config.yaml
n_experts: 128
hidden_act: "swiglu"
moe_layers: [1, 2, 3, 4, 5, 6, 7, 8, 9, 10]
normalize_top_k: true
norm_place: "pre"
norm_eps: 1e-06
positions: "rope"
rope_theta: 1000000.0
init_std_o: 0.0
dataset: "wikipedia_en"
Below are experts of layer 2 (counted from 0) of a mixture-of-experts language model. Rows are named down (a neuron's output weights, with its number) and show model dimensions 0-127. Each number is 128 + 24 x the weight over its row's rms, rounded and kept within 0 to 255.
Before each expert's rows: a language model's description of what the expert responds to. This comes from a sample of Wikipedia text that the model never trained on.

# expert 39
Description: Equals signs, table pipes. Equals signs in formulas, wiki markup and SMILES, table cell pipes after percentages, and word stems like emphas, comp, consum.
down0 [123  99 102 147 114  75 133  90 113  84 108  96  80 117 119 149 121 107 116 111 139 122 115 144 143 133 132 178 154 114 152 130  81 127 131 136 102  97 116  99  97 130 153 115 130 145 126 134 119 127 127 131  74 124  96  97 135 138 108 148 108 116 141 129 134 142 124 113 128 124 124 189 143  92 135 141 116 135  97 117 159 109  97 101 111 112 142 169 125 134 105 153 108 117 101 103 108 168  93 126  96  56 135 137 151 126  93 118 176  84 154 127 142 176 136 117 154 132 120 144  85 162 155 133 126 108 126 167]

# expert 8
Description: Mid-word syllable pieces. Word-internal suffix pieces such as ate, ary, ie, et in ordinary words and names (indicate, urinary, Ritchie), plus the period after abbreviated genus initials in species lists.
down5 [127 154 167  85  96  79 100 157 159  83 145 122 159 133 117 140  94 133 100  97 130 156 123 150 142 149 104 130 164  89 108 166 162 118 130 138 112 147 112 125 138  99 128 155 164 142 127  98 126 105 131 136 173 148 113 117 117 117 145 136 133 135 136 151 143 101 142 104 129 142 125 120  83 170 114 124 148 136 147 157 165 115 168 153 122 104 107  96 142 145 170  93 161 167 113 118 128 125 128  71  91 120 138  88 112 106 132 102 117 150 137 129  96 119 138  98 141 157  87 139 172 138  87 140  95 156 128 141]

# expert 27
Description: Career and season nouns. Time and career nouns ending a phrase in biographies and sports articles, such as season, career, century, years later, contract.
down0 [128 113 103 118 173 142 108 100 118 125 125 122 102  91  93 146 152 163 150 127 124 138 118 137 165 144  77 119  83 110 117 147  88 140 171 140 121 160 160  92 171 102 123 126 101 113 114  98 106 124 125 183 158 138  83 134 117 126 103 114 137 118 153 144 132 109 162  83 134 106 158 112  68  88 125 139 127 167  97 166  97  89 138 163 140 152 124 131 103 134 151 123  98 135 133 156 164 125 163 106 137 175  83 135 133 110 134 125 118 131 144 108 143 169 126 145 134 112 157 119 105 108 121 102 123 126 124 124]

# expert 1
Description: Suffixes and domain nouns. Word-final suffix pieces like -ing, -ly, -ation, -ment, plus abstract nouns such as public, financial, health, information, treatment.
down5 [114 140 146 167 134 147 128 149 138 130 149 139 139 154 120 154 140  55 105 135 138 120 113  47 136 104 182 121 147 127 112 107 201 123  83 111 119 149 134 184 104 139 146 130 148 139 132 160 122  98 144 152 129 162 128 119 131 104  74 117 162 157  98 138  92  97 148 106 132 109 129 126 106 129 120 163 132 158 118 129 117 159 111  90 142 154 137 114 138 136 113 105  83 116 115 121 135 128  97 119 106 121 121 155 123 146 181 151 138 158 170  87 121 121 121 101 129 128 113 130 149 126 120 138 115 157 110 142]

# expert 21
Description: As, or, suffixes. The words as and or, including Or- at word starts, plus noun suffix pieces like -ation, -age, -ment, -acter.
down5 [156 124 116 134  94 137 112 123 106  99 112 130 160 136  62 130 110 117 132 136 130  76 137 143 172 118 111 127 128 117 121 124 129 123 156 138 116 106  91 111  78 145 125 130 207 155 168 104 108 116 157 119 102 122 123 104 149  86  76 133 120 103 120 133 192  69 152 138 139 136 142 106 124 103 119 150 128 108 121 103 112 106 107 158 137 116 126 162 128 146 121 106 156 112 126 101 134 112 153 160 107 113 123 132 104  98  87 116 144 101 101 137 164 105 128 104 150  95 130  83 143 145 162 109 108 117 119 102]

# expert 41
Description: Opening parentheses. Opening parentheses before years, native-script names or abbreviations in lists, e.g. "Ivan Oru Simham (1982)", "(GABA)", "(王".
down0 [151 164 166 139 121 101 135 130 109  86 132 123 122 137 148 117 134 119 136  83 128  75  99 111 135 116 142 135 134 138 148 152 129 130 101 146 156 128 140 134 137 137 104 104 133 144 112 120 123 129 142 121 177 102 164 109 108 174 146 109 107  97  86 116 158  68 138 117 126 136 145 106 126 117 144 138 153 138 144 115 151 156 159 111 110 135 143 145 113 117 111 106  84 181 143 168 128 161 109 114  80 106 148 135 157  75 138  76 131 137 141 133 110 117 137 183  88 127 138 163 100 136 150 145  60 144 137 105]

# expert 46
Description: Name-start syllables. Short syllables at the start of names and words after a capital letter, in sports and racing tables, such as Law(son), Gib(son), ab, ap, ig, Bob.
down0 [179 113 164 117 125 140 111 130  84 168 142 136 163 116 142 187 133 107 104 137 117 139 129 145 156 107 106 152 123 160 128 164 141 128 135 126 136 103 106  87 127 113  91 140 113 174 164 103 144 126 150 146 166 140 110 162 143 114  75 152 148 158 154 105 163 134 122 120 121 130 136  98 143 149 105 134 153  64 127 135 145 111 111 101 165 121 147 123 161 120 131 121 154 135 109 126 115 147 137 159 119 131 149 111  76 101 149 143 152 110 116 169 123  97 140 110 171 138 133 144 133 140 114 107  87 120 160  65]

# expert 58
Description: Inflectional suffixes. Word-final suffixes ed, ing, al, ic, ated completing lowercase words, as in headed, filmed, allocated, prehistoric, continuing.
down5 [148 145 108 117 126 117 130 144  68 201 122 102 126 138 138 118  80 101 189 154 138 157 139 117 169 179 119 105 127 144  89 123  78 154 123 137 138 137 147 109 122 140 150 121 143 159 157 143 139 156 158 113 117  93 142 118 137 160 142 131 111 110 145 166 121  74  98  96 158 122 123 123 123 120 164 184  83 139 148 158 176 108 147 134 131 126 104 154  93 121 146 128 101 111 127 115 138 106 123 113 107 128 148 134 126 106 162 166 123 109 117 139 148 137  98 134 107 113 138 134 125 132 149 142 150  84 140 120]

# expert 26
Description: Word-start syllables. Initial syllable pieces of words and names after a letter or space, such as te in tea/teaches, se in seated, il, ol, ak, and Park or Hill.
down5 [127 140 156 109 117 107 145 132 125  99 101  85 150 117 125 128 125 148 156  92 102 129 154 181 115  81 104 136 146 143  87 133  94 137 141 142 146 115 114 105 159  85 142 155 142 126 140 127 154 141 128 143 131 153 106 146 157 179 168 128 117 116 177 146 149 119 184 160 168 106  72 117  78 140  77 129 123 134 120 122 184 162 120 141 113 128 109 166 143  94 153 116 131 135 106 138 129 162 118 138 135  79 162 114  77 101  96 116 137 124 115 113 133 127 137 120 137 117 146 135 116 132 142 149 119 108 146 159]

# expert 13
Description: Mid-word name fragments. Inner pieces of proper names and rarer words after a capital initial, such as H-am, D-orm-ston, C-art-oon, often in taxonomy pages.
down0 [112 156 132 113 103 107 119 122 160 123 130 130 122 109 141 107 158 147 109 126 118 161 140 183 148 148 124 104 149 125 173 161 110 121 119 128 123 178 128 114  93 158 143  93  95 135 114 126 136 136 144 141 155 142 117 135 117 139 145 165 106 107 152 122 155 121 144 159 132  89 107 109 160 104 157 131  59 105 178 139 110 152 108 137 112  68 134 127 142  89 125 181 118 150 152 135 157  42  81 112 116 134 125 126 103 117 108 112 136 109 137 147 144 102 129 166 115 147 128 108 113 140 128 126 138  80 139 127]

# expert 62
Description: Adverb and word endings. Word-final pieces, especially adverb suffixes such as ely, ically, ually, ally (namely, virtually, accidentally), plus other endings like ain, ry, fort.
down5 [ 96 129 142 123 128 111 122 132  70 130 121  93 131 134 151  99 100 141 120  94 101 133 164 103 116 134 165 132  97 114 155 130 167 163 142 136 159 164 128 101 168 136 141  85  63 135 141 157 151 168 107 169 147 128 139 123  98 150 113  81 157 117 114 108  98 171 112 181 115 145 125 109 130 110 144 180 131 191 152 159 132 128 126 122 117 144 108 141 102 159 140 100 141 135 130  96 130 136 141 130 147 105 139 137 149 119 167 116  92 132 120 121  87 153 111 117 152 124 132 116 141 138 112  80 161 124 132 137]

# expert 0
Description: Possessive pronouns. Possessive and subject pronouns and possessive 's in biographical or narrative prose, such as his, their, her, she, Chiang Mai's.
down0 [128  94 118 125  90 137 159  91 115 121 135 133 153 131 116 125 134 102 113 102 168 117 132 156 101  96  99  77  95 150 120 132 144 116 135 141 144 107 109 130 106 131 120 147 175 148  93 121 156 113 142 125 165 147 112 151 134 113 130 148 145 133 162 102 138 112 169 156 101 158  96  97 143 144 134 156 136 107 137 149  99 134 182 154 129 102 140 105 149 181 134 118 142 115 139 135 122 143 147 152 111 126 156 124 105 164 148 119 132 129  51  70 107 103 123 104 108 138 141 145 141 130  70 106 159  73 123 111]